Experts of a small language model: width 256.
Below are experts of layer 5 (counted from 0) of a mixture-of-experts language model. Rows are named router (the router's row for the expert), gate (a neuron's input weights, with its number), up (a neuron's input weights, with its number), down (a neuron's output weights, with its number) and show model dimensions 0-255. Each number is 128 + 24 x the weight over its row's rms, rounded and kept within 0 to 255.
After each expert's rows: a language model's description of what the expert responds to; "gets" lists some tokens that make up at least twice as much of what it gets as of all text. This comes from a sample of Wikipedia text that the model never trained on. Tokens count by the router's weight.

# expert 0
router [116 108 114 102  94 151 182 147  91  79 113 132 136 130 118 145 134 184 138 154 162 158 100 113 102 178 133  94 117 168 155 143 169  99 163  77 124 132 130 171 126 110 112 121  96 113 138 115 123 124 151 153 106 159 121 124  98 164 108 106  93 105 138 125 116 114  85 106 162 107  84 115 102 119 161 148 104 153 132 171 158 140 103  91 112 139 115  94 143 110 139 126 127  88 108 127 150 134 132 153 126 124  85  99 140 111 140 138 133 104 124 116 152  69 141 123 154  97 101 139 122 110 152 146 130 128 171 144 103 126 145 104 138 158 155 116 145 162 145 154 148 118 125 149 117 114  83 146 113 122 122 107 123 114  95 136 123 139 125 167 144 118 148 115 135 121 107 121  93 156 102 111 121 164  98 132  89 125  88  97 133 112 136 103 123 102 179  65 153 110 137 147 136 122  98 142 173 132 153 146 140  81 131  94 146  81 134 173 133  91 161 106 122 150 101 140 142 144 148 134 112 130 115  99 123 114 118 132 121 154 131 156 145 124 142 142 101 101  85 147 129 122 164 181 147  89  90 144 122 159 122 142 142 107  94 153]
gate1 [118  95 110  66 133 123 131 139 105 133 133 183 129 162 116 130 118 128 137 130  63 143 137 158  50 170 114 101 114  88 100 126 171 134 144 132  99  96 134 131  94 129 131 100 150 136 118 135  87 142 121 146 128 101 153 110 162 128 144 139 114  76 108 166 160 141 116 110 140 153 121 126  99 115 131 120 133  98  92 118 155 134 107 135 140 121 103 161 101 101 170 138 134 120 118  89 127 114 120 124 124 134  84 130 113 143 145 142 117 111 109 134 148 144 158  89 123 150 120 182 152 116  92 120  83 131 101  84 102 142 101  86 129 116 144 141 136 136  89 113 157 149  84 146 103 132  77  95 126 115  97 124 132 142  99 108 126 119 130 136  93  98 147 116 124 146 123 124 115 111 109 136 143 110 101 104 131 149  98 114 144  75 137 131 132  84 135 104 145  77 127 148 148 150 101 131 131 134 126 121 125 112  92  82 118  79 113 153 128 155  98 100 131 173 145 141  90 161  85 110 112 146 137 126 130  89 132 131 153 117 143 109  76 134 137 109 157 123 166 133 161  71 125 134 130 124 104 134 107 139 170  95 153  79 125 142]
up1 [ 99 124 103 103 117 121 130 135 119  85 127 175 114 160 148 147 103 120 116 146 104 168 142 100  66 174 157  83 117 110 114 125 149 124 133  82 109 112 113 167  77 154  99 111 123 133 137 133  91 131 130 147 135 123 162 135 155 136 124 138  98 103 123 160 123 129 102 114 119 150 150 114 106  95 141 162 124 108  95 140 162 138 117 135 154 133  95 172 119  70 137 124 152 131 108 108 148 111 124 104  97 134 100 103 120 134 127 147 113 127 138 126 130 115 132  78 133 168  93 173 131 140 124 140 116 134 107 140 134 140 124  96 124 114 139 154 126 169 106 126 158  74  85 123  71 149 101  91 137 125  87 144  91 118  93 129 129 113 107 145  95 131 133 119 125 139 144 148 154 142 105 135 159 128 109 130 103 122 116  88 125  99 128 167 106 101 156  86 146 112 118 161 143 127 125  89 150 123 129 134 104 123 108  93 147  91 119 158 146 143 146 115 110 187 145 117  98 163 109  83 108 182 114  97 143 126 112 109 135 124 101 123  81 166 148 115 122 124 134 122 159  87 136 147 131 115  80 144 133 138 181  90 159  70 111 150]
down1 [106 126 121 113 111 108 130 164 134 132  80 159 128 136 107 128 162 116 138  94  84 132 129 156 153 127 101 103 177 122  99 148 146  76 120 173 132 132 111 126 122 158 150 201 142 147 141 123 109 131 144 131 133 125 118  98 151 183 131 116 179 110 117 161 128 151  92 156 140 132 117 154 116  92 182 158 125 148 156 101 111 155 117 108 132 125  73 141 163  78 120  64 123 109  74 150  93 105 130 144 115 172 139 137 133 114 124  98 151 116 150  92 118 129  99 122 146 140  99 113 124 100 109 123 141 151 111 105 140  93  91  98 116 108  90 156  90 146 119 137 158 117 115 118 164 137 101 122 147 126 122 153 144 134 121 107  94 159 163 115 114 118 128 162  87 162 134  76 138 118 152 106 131 137 116 136 174 102 118 113 102 112 118 136  89 130 109 108 127 141 111 143 133 132 158 162  94 104 108 141 129 142 151 125 126 105  93 107 129 144 155 102  98 136 127 102 131 111 108 129 137  72 151  77 125  91  91 121 148 120 123 167 127  96 135 127 124 170 151 124 126 146 196 163 108 144 124 110 127 126 151 135 137 120 154 124]
It responds to: Middle or final word pieces inside personal surnames and proper names, such as We-is-s, Bl-is-s, Ser-ie A, G-at-ors.
gets: "l", "is", "en", "an", "z", "y"

# expert 13
router [108 145 127 130 165  91 185 146 149 114  98 111 122 153 109 116 127  67 118 138 146 128 152 124 133 100 125 136 120 122 122  94 117  84 128 119 151 125 170 137 100 112 144 118 112 146 144 115 126 165 137  92 124 122 107 100 116 139 152 115 114 136 127 121 132  94 158 179  99 131 118 112 145 144 117 148 144 179 126 132 145 159 137  75 112 147 132 128 112 120 127 161 150 108  88 146  89 127 121 170 121 156 148 142 168  90 142 108 113 168 156  93 142  84 140  83 171  80  91 115 153 111 123  98  60 153 115 127 163 117 172 149 115 123 169 131 148 145 161 151 116 138 126 143 150 152 117 145 126 127 167 179 175 167 144 121 100  96 158 138 153 173 112 118 100 149 185 102 143 141 128 126 128 142 123 103 130 150 115  92 134 149  81 166 114 151 162 172 120 120 125 127  88  96 125 115 118 147 139 154 131 111 125 127 130 153 111 110 151 100 132 159 102  97 158 124 142 118  91 129 115 123 148 109 113 158 121 115 152 111  96 127 133  94 106  90  99 108 131 142  92 136 160 129 103 136 110 102 172 172 123 127 116 151 131 148]
gate0 [104 101 104 106 149  84 131 102 159  95 154 118 111  91 155 108 151 115 107 118 111 118 140 101  89 101 108 163 150 157 116 131 115 123  77 131 116 100 162 133 121 116  97 137  91 135 129 143  78 171 146 111 183 114 130 131 125 125 173 116 119 111 179 105 133 171 122 127 144 140 160 136 125 168 104 100 129 124 118 147  76 128 123 123 140 146 139 118  99 104 141 144 115 130 122 159 109 141 121 172  98 100 152  88 113 130 134 125 113 153 128 133 108 129 138  87 120 121 113 170 142 129  86 105 143 133 108 114 125 123 139 161 131 111 165  91 143 131 147  84 131 142 156 123 167 116 151 104 166 108 130  69 150 128 120 105 109 105 146 117 116 174  93 134 122 164 147 107 132 103  97  97 119 144 122 109 162 168 161 122 152 160 114 147 115 114 123 173 116 154 121 129  84 139 127  82  99 155 104  88 128  99 136 143 116 127 101 130 132 157  82 123 147 193 129 124 116 176 141 161 103 100 143 118 114 123 156 107  75 111  99 137 173 114 147 150 124 120 100 150 156 110 104 148 143 122 141 129 123 182  78 137 113 109 137 133]
up0 [101 172 118  87 105 140 128 146 139 179 117 144 147  87 117 154  98 122 104 109 139 143 132 130 140 126 152 163 126 167 148 152 116 126  88 113 126 143 148 158 130 161 139 144 103 150 144 150 119 164 113 141 140 152 115 116 166 163 119 128 127 141 137 123 142 147 131 108 136 154 128 112 144 167 129  78 140 130 141 153 120  88  94 157 156 112 103 134 125  90 143 142 124  97 150 141 124  63 111 134 133  97 106 127 106 152 101 123 110 117  95 135 145 102 142  91 110 118 130 164 119 134 100 125 130 148 123 145 132 114  99 127 137  89 139 152  72 156 130 125 108 156 131 121 142 156 113 161 135 119 156 139 132  97 168 132 129  91 142 151 110 144  98 180 114 133  95 145  96  96  76 118 150 142 147 147 103 115  87 158 115 173 130 103 136 106 163 116 125 105 104 144 155  96 127 126 167 120 141 140 165  97  98  83  95 107 120 126  74 101 161 130 141 133  82 105 130 169 111 141 117 138 156 141  98 118 132 142 103 162 118 109  66 137 159 156 105 107  85 149 139 174 142 121 184 114 152 186 138 133  76 104 133 126 140 134]
down0 [111  87 131 102  78 156 146 176 181 135 132  81 134 152 158 101 101 118 128 120 121 144 157 166 142 144 155 167 159  88  93 157 117 145 113 130 104 130 141 137 182 120 136 147  97 119 106 137 136 158 125 106 146 148 116 114  89 118 121 147 158 121 103 169 150 128  94 124 123 166 121 146 154 169 146 126 122 169 118 113 169 116  85 105 148 116 135 124 163 122 140 104 123 101 153 161 148 131 119 128 115 118 152 112 126 110  98  81  96 104 144  73 136 143 111  89 126 126 127 128 116 127 150 130 114 106 153 131 138 162 147 161 179 151 136  87 143 141 108 164 135 152 123 101 139 152 164  79 147 122 121 112 149 108 115 126 125 111 106 147 126 120 109  96 119 136 113 183 136 109 142 124 136 131 129 150 110 123 108 125 109 115 131 144 124 132 165 149 152 113 139 143 127 141 133 160 122 130 107 163 105  94 113 158 123 137 150 136 133 108 158 126 120 173 168 134  49 163 178 109 128 124 180 184  90 133 124 119 114  81 112 122  85 141 120 137 106 126 138 126 147 135 155 153  65 127 114 128 140 160  89 138 151 158 110  92]
It responds to: Capital initials and consonant pieces in foreign, often Slavic, proper names, such as v in Czechoslovak, Tsvetana, ić, š, Z.
gets: " S", " L", " N", " T", " D", "v"

# expert 23
router [110 138  94 131 124 121 121 122 132 145 113 149 152 142 132 160 113 130 105 108 159 112 122 135 141 132 128 138  92 111  92 110 123 125  80 138 158 111 179 115 127 108 156 132  95 114 168 149 144  98  93 152 111 133 170 147 157 102  99  89 137 149 150 129 103 150 118 157 128 132 101 157 139 131 104  95 147 138 172  60 144 156  76 101 154 126 113 113 161 119 108 147 180 131 170 126 129 111 127 136 103 136 137 123  88 122 124 148 113 201 142 107 120 149 110 122 142 145 133 137 147 139 124 145 152 103  94 111  99 141 128 143 131 109  97 135 124 140 139 110 159 142 116 184 134 106 128 139 116 138 135 130 125  83  95 147 133 120 114 119  89  80 146 168  87 104 109 148 147  93 134 148 114 133 100 176 144 143 130 145 108 137 152 137 139 141  69 138 123  93 146  97 155 158 151 151  96 124 131  99 177 155  92 109 147 136 103 118  97 100 162 159 135 115 155  98 107 111  99 175 202 147  98 113 153  87  98 136 112 139 103 160 112  96 111 134 134 154 126 121 170 128 102 141 136 123 115  86 131 121 117 137 131  82 135 144]
gate2 [125 174 117 105  92  47  68  88 112 112 106 134  99  84 145 147 167 151 137 127 142 129  80 104 100 163 129 120 130 109 137 157 108 164 117 103 128 178 136 153 108 155 122 125 132 126 154 145 118 138 133 110  99 134 110 151 164 112 133  97 118 145 134 129 140 132 142 156 121 146 103 138 117 140 152 138 123  92 151  91 104  93 106 157 174 170 111 109 135 101 104 116  91 121 113 170 101 111 114 136  63 118 124 142 109 152 107 119 105 139 103 108  79 140 158 146 125 116 142 114 102 148 124 131 101 150  83 114 155  95 133 131 154 115 109 153 121 113 137 123 113 155 147 118 155 115 139 124 135  96 113 149 134 119 133 147 144 127 112 111 149 142 134 101  93 117 138 121 146 133 165 153 132 111  79  93 122 158 116 154 140 147 161 160 146 152 126  99 113 101 123 114 134  83 133 119 126 163 125 113 121 105 124 137 147 122 113  78 108 114 121 119  98 105 157  98 134 104 127 142 157 119 123 164 137 131  94 148 115 144 110 116 166 129 136 123 105 172  83 135  81 182  89 123 131 115 128 120 146 148 119 170  38 143 102  92]
up2 [125 149 108  98 162 118  84 161 101 154 156 138 136  96  64 115 165 127 121  85 102 143 147 101 131 152  88 148 148  94 189 135 121 136 128 119 106  92 128 108 148 151 145 135 144 122 113 124 155 137 114  77 126 165  65 116 139 114 154 100 120 129 111 135 157 113 120 111 152 180 117 129 108 184 139  79 151 133 157 121 111 120 123 179 128 176  96 131 144  86 126 125 103 118 156 109  99 101 109 122  91 160 147  91 146 156 155 141 164 122 146 108  85 146 104  98 128 155 118 118 123 150 109 130 153 161 143 131 120 129  93 121 109 145 133 137 111 127 144 116 160 106 165 110 134 175 132 163  76 112 149 128 114 124 158 134 102 110 121 182  90 105 113 127 106 145 126 108 132  82 155 147 142 117 117 117 104 144 114 144 113 150 106 109 105 127 118 108 161 134 159 107 133  64 107 133 101 198 156 138 116 112 125 142 111 113 122 105 155 116 101 124 137 134 118  95 135 142 147 140 117 117 117 153 107 125 120 169 114 133 149 176 136 122 128 183 149 127  88 123 138 120  90  98 118 145 116 149 142 124 143 138 104 145 148 123]
down2 [ 90 127 132 131 156 184 129 132 165 103 139 139 124 132 153  63 130 156 111 142 162  90 129 142  94 134 120 113 161 105 122 110  84 189 162 141 108 153 125 147 118 113 104 138 143 104 145 117 129 164 129 142 124  95 124 140 159 109 114  79 109 132 134 106 111 127 131 143 157  93  92 111 100 141 152 108 178 122  86 117 126 135 137 129 142  95 118 166 140  94 111 171 133 130 119 115 120 131 134 116 144 174 111  96  82 123 152 146 163 129 150 160 112 161 140 163  75 167  86 135 125  92 140 129 126 139 151 153  96 164 148 140 122  97 118 119 114 122 116 113 138 185 138 112 189 156  96 166 134 127 114 133 119 150 137 117 176 140 125 165 159 146 118 163 128  83 102 160 131 173 111 101 123  86 124 138 137 137 109  81 130 117 115 122 116 157 121 140 162 166 114 134 130  96  93 116 154 123 139 110 172 143  88 118  97 113 101 106 118 137 129 129 121 129 132  91 100  99 133 108 132 109 135 127 111  75 140 129 119 126 122 142 131 113 134 108 159 117 158 128 128  85 169  86 102  91 125 136 148 160  98  98 143 101 113 148]
It responds to: Line breaks between infobox or list items, and section heading markers such as ==History==, ==See also==, Website:, Publisher:.
gets: "\n", "==", ":", "-", "===", " ="

# expert 17
router [124 133 180 132 106 129 111 129 130 123 129 114 149 128 140 137 145  83 112 109 100 143 105 118  93 114 134  73  96 125  87  99 177 119 150 128 136 126 105  97 133 148 143 181 129 115  98 100 151 162 126 164 156 153 155 101 159 137 151 100 124 150 138 147 180 129  94 168 110 118 165 138 136 147 109 117 166 137 132 101 113 155 162 109 109 134 168 109 129 124 115 114 127 135  94  94 122 172  99  99 141  66 138 148 169 165 170 134 119 134 156 162 128 164 131 114 154 126  78 121 117 153 125 143 133 124 120 129 104 147 126 118 120 141 115 113 120 103 110  80 103 142 109 156 103 130 155  92 119 108 146 132 132 146 110  74 122 124 158 112 143  74 112 117 151 119 130 106 159 131 138 179 117 203 139 145 133 112 135 153 157 131  59 134 117  99 122 155  98 157 135 162 112 127 118 136 126 132 138 150 140 153 128 101 139  88 150 151 132 141 140 122 138 154 152 163 140  99 154  99 101 114 125  94  99 155 130 173 162 121 102 135 108 127 134 145 114  94  96 140 150 156 139 121 140 156 139 150 155  84 159  90 107 132 162 134]
gate0 [179  99 129 170 114 132 111  78 119 127 144 143 134  85  89 129  97 113 103 125 133 119 127 118 100 144 115 127 117 123 113 150 132 127 128  90 130  78 110 129 162 124  90 131  95 156 106 114 110  97 164 123 145 131 166 158 167 120 101 171 172 139 137 162 129 125 114 145 114  89 133 152  74 124 143  74 113 143 117  93  80 140 150 134 109 121 167 167 106 126 120 121 126 149 127 114 120 121 154  76 138 107 139 132 108 113 122 159  91 101 158 188 113 128 110 126 136 168 145 176 109 115 168 104 156 134 134  85 109 151  88 134  81  99 105 135 172 161 142 160 118 163 155 141 141 147 120  80  93 137 111  82  78 125 150 128 121 174 152  72 125 120 144  88 129 118 152 115 151 136 103 129 127 127  90 127 112 179 141 172 130  96 112 155 140 127 143  88 128 124 130 155 143 135 117 160 138 138 119 129  96 160 137 131 134 125 135  99 138 148 123 123 103 108 129 150 152 106 111 127  90  94 177 122 125 130 121 141 132 132 168 123 161 123 129 153 135 128 129 119 141 149 107 124 138 155 131 124 154 139  93 178 158 115 148 122]
up0 [ 87 141 123 148 153 100 130 152 184 160  82 141 168 145 145  92 136 133 107 160 131 123  80 174 133 157 169  87 119 148 149 137 118 103 145 149  94 146 139 142 156 119 109 139 143 126 166 164 121 132  86 113  63  98 147 140 124 122 142 108  85 156 109 122 136 176 122 136 144 146 164 164 123 125 184 121 127 129 103 194 142 136 110 119  97 104 129 133 117 197 168 149 165 123 138 109 108  92 146 139 122  99 140 130 139 132 115 111 139 128 112 103 148 142 183 101 140 137 136 119 129 135 121 135 134 134 137 148  97 111 152 103 164 102 137  96 127 155  89 135 126 120 105 187 111 102 136 149 139  85 134 175 128 113 121 147 127  81 141 162 174  89 122 125 125 123 135 127 141 137 137 133 138 133 110 113 149  51 126  79  99 119 116 137  97 156 148 148 115 112 104 101  80 145 102  95 118 132 135 142 143 102 106 128 121 111 140 104 141 147 103 116 134 138 148 109 125 143 139 134 110 154 144 120 106 150 182  89 118 133 101 158 122 114 133 115 148 157 111 154 139  96 131 112 132 102 108 156 150 106 157 119 112 140 102 122]
down0 [ 96 141 141  45 126 147 137 105 153 112 126  90 152 175 140 121 136 124 131  81 133 123 137  98 108 122 117  74 132  90 119  91 157  77 109 151 137 103 133 133  89 144 106 127 142  84 101 154 141 159 140 153 146 163 116  94 101 173 140 137 149  67 136 149  74 153 106 124 153 132 138 138 134 134 100 117  80 120 117 126 131 150 153 153 110 119 118 116 121 127  86 121 146 143 116  72 100 189 154 103 156  84 123 170 113 111 149 113 131 150 150 153 146 113 108 123 135 108 119  89  76 121  83 131 141 138 130  89 128 118 154  86  94 134 164 111 124 151 146 132  91 113 133 114 145 103 110 105 165  84 132 121 125 118 130 133 131 111 106  78 157 131 113 130 116 114 105 157 131  83  97 179 139 109 183 136 163 120 111 108 135 112 110 160 155 136 142 102 111 135  88 112 137 153 113  72 130 148 126 109 147 139 137 112 115 107 146 142 129 144 146 177  98 142 139 135 105 112 109 102 114 133 139 112 151 128 158 139 118 137 104 118 152 147 129 134 117 140 130 140 156 150 123 144 118  86  86 136 111 114 126 136 138  98 144 152]
It responds to: Short opening pieces of words split by the tokenizer, e.g. bl, gr, Kh, Ch, B(attalion); also standalone spaces before ellipses and non-Latin bytes.
gets: " h", " M", " p", " H", " P", " m"

# expert 6
router [118 145 166 159  92 133 110 109 131 106 134 142 153 145 112 112 124 124 152 151 126  81  83 112  87 122 147 160 109 154  93 130 100 100 112 124 135 133 139 117 127 119 109 155  84 127 117 120 145 151 131 121 125 163 125 185 115 124 105 129 141 127 116 109 187 136 131 123 168  93 138  93 142  97 140 133 153 109 109 153 117 148 136  98 102 131 148 127 117 147 117 170 178 118 107 135  98 129 111 150 130 139 150 152 138 165 145 110 160  70  91 128 118 122 103  91 116 151  91 171 140 116 126 135 134 153 147 175 107 100 139 154  65 118 115 105 131 116 107 160 142 153 135  89 100 131 116 139 104 110 136  82 143 192 130 114 107 118 144 126 114 144 121 121 121  81  76 107 135 124 144 137 155 178 131 167 109 163 147  94 136 134 133 139 133 118 143 157  87 125 142 148  85 130 132 128 152 116 156 132 119 121 180 142 161  86 151 143 157 100 140 164 166  93 125  96 127 131 119 110 135 144 133 173 105 156 106 132 146  93 104 112 117 119  96 126 182  86 122 103 113 110 132 134 104 115 128 149 140  80 111 153 121 150  71 107]
gate0 [126 154 150  99  74 132 116 121 146 160 106 131 148 111 112 106 138 160 151 100 104 137 124 121 157  84 149 117 130  84 132 136 139 119 116 167  98 115 119 165 132 118 132 119 104 140 130 115 147 138 136 109 139 133 177 141 103 149 138 143 152 114 143 110 119 143 122 145 165 135 180 108 156 126 110 171 159 129 119 113 117 136 114 128 160 119 124 107  91 106 125 142 155 132 190 113 118  99 171 155  69 195  76 120 145 132 132 110 169  89  97 164  68 123 143 112 128 128 111  92 107 107 157 117 129 131 141 103 161 100 123 164 119 131 141 139 123 126 161 159 141 204 152 131 135 177  81 116 141  81 167 156 128 124 134 133 138 165 112 117 133 115 141 112 134 133  90 111 112  96 161 119 129 157 108 121 106 124 121 108  89 149 117 128 140 100 129 141 113 115 164 125 118 133 109 140 113 128 167 151 101 136 130 139 145 117 137 159 144 133 140 149 142 115 174 133 157 118 189 180 147 107 143 131 165 115  85 167 101 125 128  88 104 134 118 145 146 133 139  69 128 141 100 157 167 132 171 147 124 131 106 114 118 104 119 131]
up0 [119 140 147  93 101 146 134 100 112 155 100 150  64  80 141 109 126 109 138 131 104 133 158 141 140 154  99  91 136  96 172 116 137 122  90 155 133 139 135 135 138 100 145 138 126 128 152  89 111 144  96 114 179 155 153 156 119 131 116 155 130 148 144 128  94 126 114 105 150 147 143 144 123 170 112 116 116 156 139 171 136 145 130 142 133 145  77  84  99 125 155 146 142 115 139 120 172 160 122 159  93 131  84 109 130 144 116 117 153 125 131 114 111 117 117 122 146 108 107 144 172  99 116 148 145 136 151  42 114 120 159 171 104 106 114 142 170 119 123 130 116 143 158 156 148 119 127 128 135 106 181  94 175 111 102 123 129 142 127 153 121 132 149 120 144 123 155 100 116 134 151  99 103 138 103  88  89 175 105 110 166 109 122 115 147 106 101 112 152 127 132  87 128 144 155 115 133 109 114 161 157 127 115 114 145 154 142 178 145  80 124 160 131 149 140 160 164 164 169 154 150 162 107 124 168 113 113 131 137 134 131 127 127 150 123  81  93 126 112 137 117 189 116 146 151  96 115 117  92 120  77 121 115 155 158 131]
down0 [102 137 142 105 122 107 128 110 114 141  68 136 123 114 150 129 140 179  90 149 125 145 120 201 140  98 119 150 114 126 107 130 146 100 116  79 104 129 119 121 106 142 118 135 118 111 117 136 116 159 115  99 151 156 122 121 112  96 104 123  97 197 157 134 141  97 107 146 110 133  96 124 189 137 105 154 106 115 151  86 125  92 118 150 148 130 128  95 122 110 137 163 118 167 136 164  96 145 133 144 136 101 114 127 145 139 159 160 108 118 150 107 136 108 152 163 165 179 145  97 142 116 128 179 123 125 127 132 132 119 140 108 143  96  97 102 110 138 113 123 109 111 159 122 125 168 126  97 174 102 152 150 173 149 111 122 135 120 178 182 130  89 118 149 105  96 135 114 124 166 132  87 126 151 149 162 128 122 132 116 126 132  96 150 142 109 130 121 157 138  85 124  61 153 160 133 144  88 128 142 136 171 144 155 147 114 123 157 122 168 134 106 129 102 129 123 171 113 113 119 130 144  91 133 170 129 106 134 141 194 171 135 117 139 109  99 124 134 143 133 119 118 185 143 126 116  77 129 144 127 109 110 104 160 129 145]
It responds to: Single capital letters or short capitalized pieces starting personal names and surnames, such as B-enny, K-wajalein, S-ophia, Sm, McC.
gets: " B", " K", " R", " W", " P", " D"

# expert 26
router [132  89 159  93  98 136 128 160 153 114 128 122 118 154 164 118 171 138 159 122 107 154  87 122 153 114 152 124 147 161 149  84 106 122 125 129  96 101  88 124 177 114 121 160 118 107  96 140 128 132 130  99 137 158  72 120 122 154 107 108 127 112 144 109 130 163 115  99 132 156 132 155 130 181 114 114 140 120 129 120 128 122 136  96 124 145 142 138  95 124 112 142 122  63  75 125 182 164  97 150  87 121 154 136 128 158 134 133 132 129  87 150 153 111 164 129 142 123 152 138 131 199 113  76 144 119 153 190 121 131  99 112 145 160 132 137 181 125 164 115 145 136 166 100 109 149 145 163 139 127  93  74 135 137 101 133 129 105  96 150 115 108 137 149 117  67 131 122 120  90  99 131 113 183 137 133 163 140 123 112 153 144 121 153 125 143 109 122 130 131 134 116 158  84  92  96 161 158 104 125 167  84 112 111 133 143 135 120  98 165 123 141 155 142 101 146 146 165 116 155 130 123 152 100 123 125 128 126  91 121 102 141 118 139 147 100 127 128 117 133 165 123 131 164 134  91 102  90 134 141 149 136 100 142 123 124]
gate1 [ 84 106 131 102 122  86 141 139 128 185 155 139 101 151 120 148 190 151 118 147  71 120 163 123 113 147 188 107 119 170 137 129 105 122 144 162 157 150 146 162 136  88 104 117 127 164 119 120 122 179 176 130 166 128 104 114 112 149 133 119 141 132 133 100 121 149 113 102 153  98 119 121 118 143 102 120 113 142 121 114 131 118 152 127 154 154 104 144 140 141 136 166 126 105 118  82 169  88 106 127 126 133 159  90 107 144 137  96 103 187 126 102 152 149 136 135 139 169 107 142  99  92 103 118 104 170 115 137 101 143 161 201 142 148 136 143 145 167 123 127 117 161 121 139 108 162 135 173  91 113 128 147 134 154 139 162 150 109 191 114  73 151 133 105  97 116 115 122  85  82 114 160 139 129 106 149 134 130 121 148 147 160 144 136 111 124 115 104 119 137 141 119 113 114 134 129 126 117 126 102  88 111  82 126 136 145 101 146 114  81 113  77 157 166 115 153 109 122 100 142 162 142 162 159 132 118 136 113 143 159 118 154 111 143 102 125 124 141 126 120 121 140 109 117 119 110 120 111 122 126 146  83  94 111 151 135]
up1 [ 92 105 114  85 138 116 169 128 130 155 169 121 103 144 135  97 166 143 144 129  84 118 153 158 117 133 191  91 131 166 131 108  97 113 131 135 126 154 146 160 119  96 130 135 119 152  93 127 120 175 168 109 142 154  92 101 132 167 129 114 123  92 117 110 141 168 105  95 135 114 119 121 116 110 107 147  94 126 162 134 156  92 161 113 146 174  93 148 122 119 111 149 110  92 133  93 139 117 117 144 117 110 146 134 116 147 122 107  91 165 135 102 150 117 114 164 136 150 119 131  61  75  93  83 119 146 120 135 107 162 113 201 151 176 139 118 149 169 111 108 102 165 121 135 126 139 121 169 133 123 157 131 157 147 149 157 164 103 176 127  99 134 154 119 104 143  99 130  78 103 101 177 105 130 116 114 141 145 148 116 141 134 148 115 115 126  81 101 126 148  94 142 121 115 147 126 143 105 123 130 112 106  96 156 153 136 125 132  88 108 146  94 149 155 117 148 140  98 116 162 119 144 140 157 123  91 139 121 123 156 120 158 108 145 111 148 123 165 169 132 104 139 111 122 105 101 121 124 154 133 146  90  96 110 132 144]
down1 [111 160 108  88 136 164 140 130 106 130 136 127  79 138 152 139 109 159 103 138 120 146 154 151 110 119 165 144 169 124 160 106  87  39 110 126 106 104 120 111 110 115 150 116  93 160 142 151 107 119 133 115 119 129 122 144 160 146 135 156 153 109 141 145 110 158 163 108  89 137 136 151 122 124 147 125  54 145  88 126 101 103 165 106 127 130 115 142 120 115 108 160 152 104 122 110 106 114 154  86 119 133 116 108 135 148 158 125 157 128 123 141 124  85 123 134  97 143 101 131  99  94  98 142 134 111 139 106 152 133 134 122  85 135 173 116 136 106 104 133 104 137 159 141 108 148 139 132 115 138 152 129 172 127 116 130 180 130 165 126 139 159 111 106 111 109 148 127  95 152 130 104 113 117  75  85 130 122 127 105 143 186 138 149  56 165 107 119  87  91 109 192 141 132 130 130 116 137 162 116 152 115 120 127 138 160  90 121 101 166 137 129 149 104 137 152 128  95 102 122 116 136 126 143 103 148 103 127 116 167 110 114 139 145  77 129 139 148 139 153 113  90 130 164 153  94 116 139 166 121  57 119 138 117 130 142]
It responds to: Middle and end syllables of foreign or unusual proper names, e.g. Ayako, MacAulay, Telangana, Afghanistan, Guangdong, ville, ington.
gets: "a", "on", "an", "ar", "k", "er"